From a checkpoint of a small mixture-of-experts model trained on Wikipedia: 8 layers, 59.5M parameters.
Below are experts of layer 5 (counted from 0) of a mixture-of-experts language model. Rows are named router (the router's row for the expert), gate (a neuron's input weights, with its number), up (a neuron's input weights, with its number) and show model dimensions 192-255. Each number is 500 + 40 x the weight over its row's rms, rounded and kept within 0 to 999. Numbers have three digits each.
After each expert's rows: "comes after" lists some tokens at least twice as common just before its tokens as in all text. This comes from a sample of Wikipedia text that the model never trained on. Tokens count by the router's weight.

# expert 45
router:511480535504485455529491502528561451549523604564515538455509533582503535526455519520474528476505443538541452451443459503512527486525554486579544582508546475550446505423560468561466456538484437
gate0:507480504493488472511583569463506489462462522472438549485540486518502611519507544547530500566426566485490534518490508498468463547471546420514493482533495502451494563494558488463477448511543554
up0:546573556525532582456461483472475510492563502525555553454484510502539545475495549479487557403467542526464504476485447495465544475460555450478440496523470491523453546412558476544494533459480471
gate1:467511514496497549573495484561518551502510512576518462514418521554506431475503456549561509500536522515583530472534570530594531470475454524605435525529422484468556504538550565460415469524504482
up1:419549459549548527547492516466502472465536514584551507492475510503485486511436515483525575519504497468493610511456521494515451433461561542574517537412468602484535438577499537489515484494431517
gate2:511509479551479501511500455581433460546580519498478494501494488532432501532484500443534526491517473484559503556485524465484520514474530499522549504507462461483573519475456486459470488530500499
up2:498576551502498471491511466511488513517476461469482414492539439558496502494478451496523449553523469444594487572545567505523562478533515503503567597497479451565554540483499517549514494454513466
comes after: " the", " in", " United", " New", " North", "'s"

# expert 101
router:527461560482599460541470533562534457524521499558532524462548447559525563485490533496528537443462427528576491474504476485526554489493529463552509580469510502527504549439539388540444558457478549
gate0:480514510488508549534514552475465533527504502512494507536502432472451486513481467494517489543436445527492502549425517491550484469464486485540509433480534572520505484494533434489486516417454517
up0:523482473528459463474527503532498444471587544584474471500423527423454534534469435519496489565568513468553484548423498510548499495509507498481559535475509503548516495492454515535480551482502510
gate1:518514542451448406508506505480419458551486463475541536459504533520470499511512550558505502452512435508468421502474509554560510500489518546566459474480532488524522479444477534500526544500514500
up1:534517540535553508459549416495543505482496506506539472490498463452540468489520557540555482520471506510532528472487496478587524549481479457502526518406461507485610448461480518501502474543501503
gate2:451525544421471495488572557479476549471522455458510519429542448533549526439485545447535447480507569498447459453532482444512476471485427437496508463489536480520483421464465553477467492470435543
up2:485510472571530542442530484509460543428514547509413527504506509543469511460537556547514472519511581497560458502534439509537511565557444530483524464490446517435531484406480472557539490509513504
comes after: " the", " The", " his", "The", " of", " a"

# expert 121
router:512550569500478467556485558463508506533506602542489535441450508556495540531536479504490523512451472499535519427450498500427577529478516579566535546454497496494492476424574551498481489490507473
gate0:518505491448447540543574515531500431514486526526528463525475491495474468504434455506535521530549458438514587547470384469566508512465492513530493526511558482447533489530517522437453557389471401
up0:485470439533495478466482481507542484467548453419523539459483549498493514485492471454528525484487533566455487488532456582448609614458487490502516536470490542490562531541449504546443492556502531
gate1:495412477456571561464526473525516520552470399497523566528438488569516505485511583539503371555517499500464495565513502532493503458540509538491454563566552507502396477499489417542565536450501477
up1:519492468498528506435534454482459601503617469473556529491504561476502518432459468597451457468513563601552533552525523477512560481520428486479492506501532495542538477537474444507473498535451580
gate2:505519473554536553490475514533495466527499536524522501503496450513426500546527509466474496523517511499551485481518517532543482533465514437532535533497549474492557492516462472543381448542516547
up2:459464520475432455506499476449457498444514548534516467451506510479486546507408470463501495525453505431498567497488521489449533529496528496531509538461546520444545474438510458550510529486478628
comes after: ",", " New", " in", " the", " United", " South"

# expert 9
router:520533438474552484537532477459526521520464525473430508479568487485471517456508526486418480493471439511499507548468477513423536543532452555508518414449560550484445465480531542534471490531559469
gate0:509523501439457533461496480524493547419595558559522648494486534517487508529526437490588524508521478483485489530539572512532449542478503554518457501494435575427481450429471553473491456473498503
up0:474425489494543487475522539458503529507517405467462518567456495545471502441509456503455525441536506438488415555488474493533516480481497533523459507519518460528405532522468493509472470482476559
gate1:486478403466568513552537522515405528489538555490528515454573481512517531578486572471498485612473450507521530462541561521500502513525529468441437493545546541434485510431563473522490465519637489
up1:495545453532494513546499486496506458533523500517534452468458536502474482485507449466558497410618548520439500555445542479585531569533502494479474518519491420494484474519478535495507415508488499
gate2:501463453469536552499453559495526510541449479480539478533472449485496497530542478482476518479476577503489427571575476496427453510560476491447455497512525534513553515507496530544486508500459501
up2:436524503422557525517539491453428435556446479590522478468476503512477485456396539470480510488504483472426472524527474480446505403490562518527490518558485465532471530544420531555430453473511496
comes after: " (", " \"", "-", ":", ".\n\n", "\n\n"

# expert 67
router:477472464555536473520556477447560574550513498482466511578538559461497442448539524514463518521468509477512465495473519499486534526511477506463446436509481563537450461463479564473483563488565544
gate0:473546543503531481561492496525552503420439445543530543491467540425541502476494529488487487441592568493553552525542466539469500479462496448555487474473472496549480475496482460471553459458505524
up0:498515489567576461528528510518433485467456465489440462521515556516508507505562565526450496571494499499512443448456517529510539512473566493545446512556376483505566510540423524529443499489526441
gate1:487514525543470482584513559479548470502486552505509520462496552511575510479492455442474511531506490528410560546490478607454542531585522457472513534554493549575496457482515538488485503497498534
up1:544579471479488487533542416561453499456473509458509509485538480460567485490509492462505484455455494478568487475498482552526474478551561448493549469528524569546451435540504537552462492544471455
gate2:542508478494536489519535505448507519490487516444531542473492469452513542511440520439469439536403466531491497547495494524491464541493472542517536513451497529476459575450535423469480474520468481
up2:515491490373500511523479440489518554532514502459507556450513440468483449532515455551555506534485514486519551563445526502423514467511461498458514485523507559476463555502489480514479462486505458
comes after: " (", " ", " \"", ".", "′", "/"

# expert 49
router:541469540473547425526572542511411536534469501561422511527498501521462466471553515496500547578464504533474504504426494441479501526475472535471473460462451515482454466544498570505482518503573480
gate0:593500570461459507488507525453550473476481508512481488512492510424480578455543543540433478549522479529499464447474449454404479520488404472511484560515501450484452490472487470523440568446513509
up0:507512524493542548492518429416511547546500595566528505478471492463522498527487481542514450468485494513488466489442534522457422500516576539502501538444567495518486442452485504501529575464473498
gate1:530489484497448478424566557473470469560530492490460493503413507440529418577500526533531540410491457530514468440490478546519488402524520470595507497551512513483485508501501504538457483539512509
up1:540504520493562417484541469519488521559452491422507401521530467468561498516512500482492497472468526462496534500454459470420509551429471454411545473512482445449516520460515481483580546482480507
gate2:477501590549511473459498477516483513432496448525498464558527513458514517508491477442424492543553492579482530439450601543531548513563539466506520464462447487532432483466542498465477504499435473
up2:482509490459468505512469514539509544502454520447525513553485438448450518485457520504382506489504463484531533471511459522470501461531497441497448487519516472465549501474539522498526397476506456
comes after: " |", ";", ":", " —;", " /", "aged"

# expert 10
router:509474507518534463519512568461468547516536463438462533553537512474490472529541459514468517546444515477549464500522563480532457477490473530438465412460428522509483448487524537444536515449566476
gate0:496445510499472560454531465512485495493581470457500540575542462522506471420529450493471518421484441567508533493514459534467514575520481515487461497464510511445545469493512521467587488519521474
up0:433550574467588496552475486581455531530547485483477580547493508514529425500570508433483482501449497580437575465497498460474524486500571501440479461453499527362484477473537440466524465442508550
gate1:489597516426519480427518450510514527574473472491513494562528506466516483490465468411441509492565528495495481500513503519521514533502502526504488457513525496487529460480503461490620466533531520
up1:533586552476461506436478474492495492519459494462448510576544575439479407558475558484459522478504475485460468526561483536539547490496520513564463431568557467537492527472595477477494545445402541
gate2:461544441534529474553528487481552513425470456562481510499489610449535488489558506493420512479495531570493477524568529514457502501520515553473508505483502512401473513444395537546472529516479490
up2:522539479468528518472503476468552557472510492519508540470437491360473485463477496473530516547502492473519483471600508422483455494571552486429548562489487498442511447523580534568498509514506529
comes after: "\n", ")\n", ";\n", " |\n", ".\n\n", ");\n"

# expert 48
router:550475442446548484566567567471478486528461454434448547534487568471477495470512466494544505492476518465496513467482463507404490499548429451519462446573527542492466446450476511485524523443567473
gate0:516473479516482517511472476428442462539466513549550500461474451503435481560485455524466442456576426422615526555409493514508486524538425510518522508513532498415524513512505495578514464489506484
up0:536527542497506511507541477514470462511554439489566552520503583562498502480523417449478454487450501535520498490498548455550551528407522450560515461525533528521547474404488562544561505469415523
gate1:562531549455591469472485472534485535475534480556546541476524488516469529451575472571465437517510513500444482419476529563438508517564487432430457542526555553430494502581476436462517536430536482
up1:530493513483496524510505510448473488517537524495511510495477516510511429488483443498546505474535538510505551537535521553562427514451523537516527447454553531442495524497510529516475502452516504
gate2:563524531489524466538484471492517506516453509535535507505485533567515480534478544486488497495504497500470459526528518460499468475447508522532503506481519547500500437471473607544458478447455481
up2:473465543509544514471419498512507493578526557478464495517455477425432474505459510490481471562516465470486499531494502454496553394491511536522545401554500504439482558487520461472622508506491480
comes after: "|", " |", "\n\n", "-", "===", " the"

# expert 2
router:526480485504472493474567552453522556512536453445443550551542512485515477418515527494506476531469520477442439532470475494495461538523449536489454407527577527457462460491456500517531540474540483
gate0:475492489537501524453533536505468489484418495521493519522566518555509532556501472465587461522481516543504540471554480531475519495540502424531462473487541524496545517527572427536557497460488503
up0:505493427444526525563510489490564480520492522525475566515481477520496438450495520559503531460534485522440478529473484466519478477513490574432601456476496453543496485456532507486529521526490525
gate1:515551509539519479434466488465493523469526406517495398471454529507523535503519544505536525496538528540484455483442460545550506534511489495568453395499505463508527502470453471574478547607523512
up1:560437527500488546563430581513532483510514560537456540486570558535536553506526484550477521513459553512564472507497481528520496514490497458475477563493541449486437521537504495445553529535482531
gate2:459475462501486459520499469464468560482533550503490472485458492458526451545500477462557506463494497429543543529491513515605544537532567536553550493538454508560469491520507488506437530482568434
up2:492463578488445513425454453513509538477563516475519507478515504562414447461563533503466469605481532541516503612493550496475507489472543478460452495534518496500561487511450543535497511419560499
comes after: " |", "|", ":", ";", " /", "-"

# expert 14
router:537476551494522472529487525577506471556515425528577423506567538509496494569533530487559514577554495512537479503517501543584466502533523422496475535454465486544518488515461450539476505527427535
gate0:510463536499537519493570451520551524482505426520510462492507405497575466497513466479482507492456470503471530492513517448515512557513485542510496559538518544512587465445497448530424521519535378
up0:565485481536507513461401489556496500456474531526495510549504454537499488553580538465501503522473505547417475503474521544522540387431528452523452495518509488516492531509406511535495554499440535
gate1:490478578495477437552442469444514493482402549459595511521408538523474518537493497510460527524452515467526586423500506535469503509491440550417456487499472420513537496482541573507512555549512447
up1:446476541511473494498504455526511575476376423466533568530509584466515464570480496500445470494529577519482510435471532528492453443506507457535465423446488484461474485539533554468532563493378491
gate2:515545520575473470467488488460525547538533469551490486525439443575575486479579476459471494431492473457467494510497478490521485545566424540457441509444467519522499485462482493476474525471539430
up2:417500535476499404545521502553599543430548497485554559528536477527556447562538548378481448505460536487463553531532542464495526484549499460504528484463476521532525547494500494475520421550511524
comes after: " to", " was", " and", " he", " also", " were"

# expert 12
router:445485458473484457456562561455497525467554463505438574507484555503472473485492511501534491554451524487502474475477460508479486534503448518520493455542505529456436484470464510504543452435527478
gate0:486479496515470503470504554474463588544579489481537472528518502497503396472506485454486531500525569522553495528532386499563496482472517501504496575496516478475512510572459511494454493485520514
up0:521477469480543504468478487450521469519458515560476469502528494499529509517462457496472542485480510517416539504543499574418438483518500518499478484494540513485478478458523484470485490554502475
gate1:511435475509548552514518445539501489503482604477480520493555482499593433504503478544485414516482479422510557569590530569512501482491494511477516524474450520521454501538523470536525490467502521
up1:521513478507541593499459520444538456540503520533508555477596450555482540469490442554509445414504587525497575483511527531486558499484457517526502439513438517409493556530520533554492450548582511
gate2:422574608468491447437487539465502535498565473500487553452476447502489505532469480584539473551560498519548466520523414494507460538514493576536505548518517530398490447473516512455491547524564463
up2:567476529543480512438597533538512469540510538475484544488455504518472510512473501456472457479530411468562573502472501498511507511485536516481573451500482576511513456525439475539466511436495532
comes after: " |", "|", " in", ":", ",", ";"

# expert 126
router:539548503506522443512507462497508525537510528491443528533512468494461545413534536519451512544437465458563505532462462507466579526500461585537565447465493548478439481527549611510469403523548495
gate0:507519503456531545524502528558468543499537535460501552486498482549570410483498464477429443451483545485503613559491491460434516552505436459471524523558455518464546486433482465503482464500463514
up0:518385522460477387563541496592447554536496476520520473471479501582520461524461505440484543511544445521478433536508489563537548502484488531522470426511499502495466486475485452488499493501472527
gate1:532454489509514510458465458524494459460515552538536539448495512543538554491526474556487497505444512475491593501468516513488448602486494549538489580432489490483487558449439465462521510480457468
up1:465439525502472619516454472495521503457521524489475443591469544473493501529477533496513541498551562543574519577480427502500482517475468439492508496527470554512488559505541494524459472455515547
gate2:546504537486473491454465533457504468505424520508532566537459493553528486483495442498544509474539520426536545549554538550523473435464506492564579483561534554542504550498472497504491505451548555
up2:492472463512482472513481493470563584431490477515467523478486419426487434473412508530521482502490534517455506534528518392543485577393490505462468591463499517412535546550438478485494450444504530
comes after: ":", " (", "-", " of", " \"", " John"

# expert 1
router:541475467502543487508498557489470553503472467572500486553482548526508494534528571527549520571533467470482481481449500514574559501506604529480506523404475472543447466510491504466485515462466533
gate0:504464444568518503533494510479515419505508562528433488518510541463548430470472480498497439488497546507513523483467470499557454430558405577507438518478434521423475561539579516498529457436493485
up0:551476492451456490473489485514542484560484504510534477564512552481489537482516515440449422461467562544532492482543486538452572561501482526505477497517461446491479561542488536505483499465474430
gate1:523438452429460477470564513442557511440507527434555514458600516532581540479416460485497389553565463494479510559490483512509495539534560488475512468553482492555503469541428523486426496452487471
up1:548512526441499580574507508522474560611508530569579552479491491481581487532479410403516509554514453441433443509511493472507512579487505490553505458488503529513524543476497493528522511496493425
gate2:503446450474477544486505481401535438414444524429469562505510462469538569482474512476419460433511473461524511523464572464473464451471453501502442477520492570559512455474545412469458495516499531
up2:440494534556460497530542493525482554497573469488475516512447496499502545476506511475486513570477615455470467447504467504454521498512532534483485544576525470554558434556476481484495539511495485
comes after: " was", " were", " is", " be", " are", " been"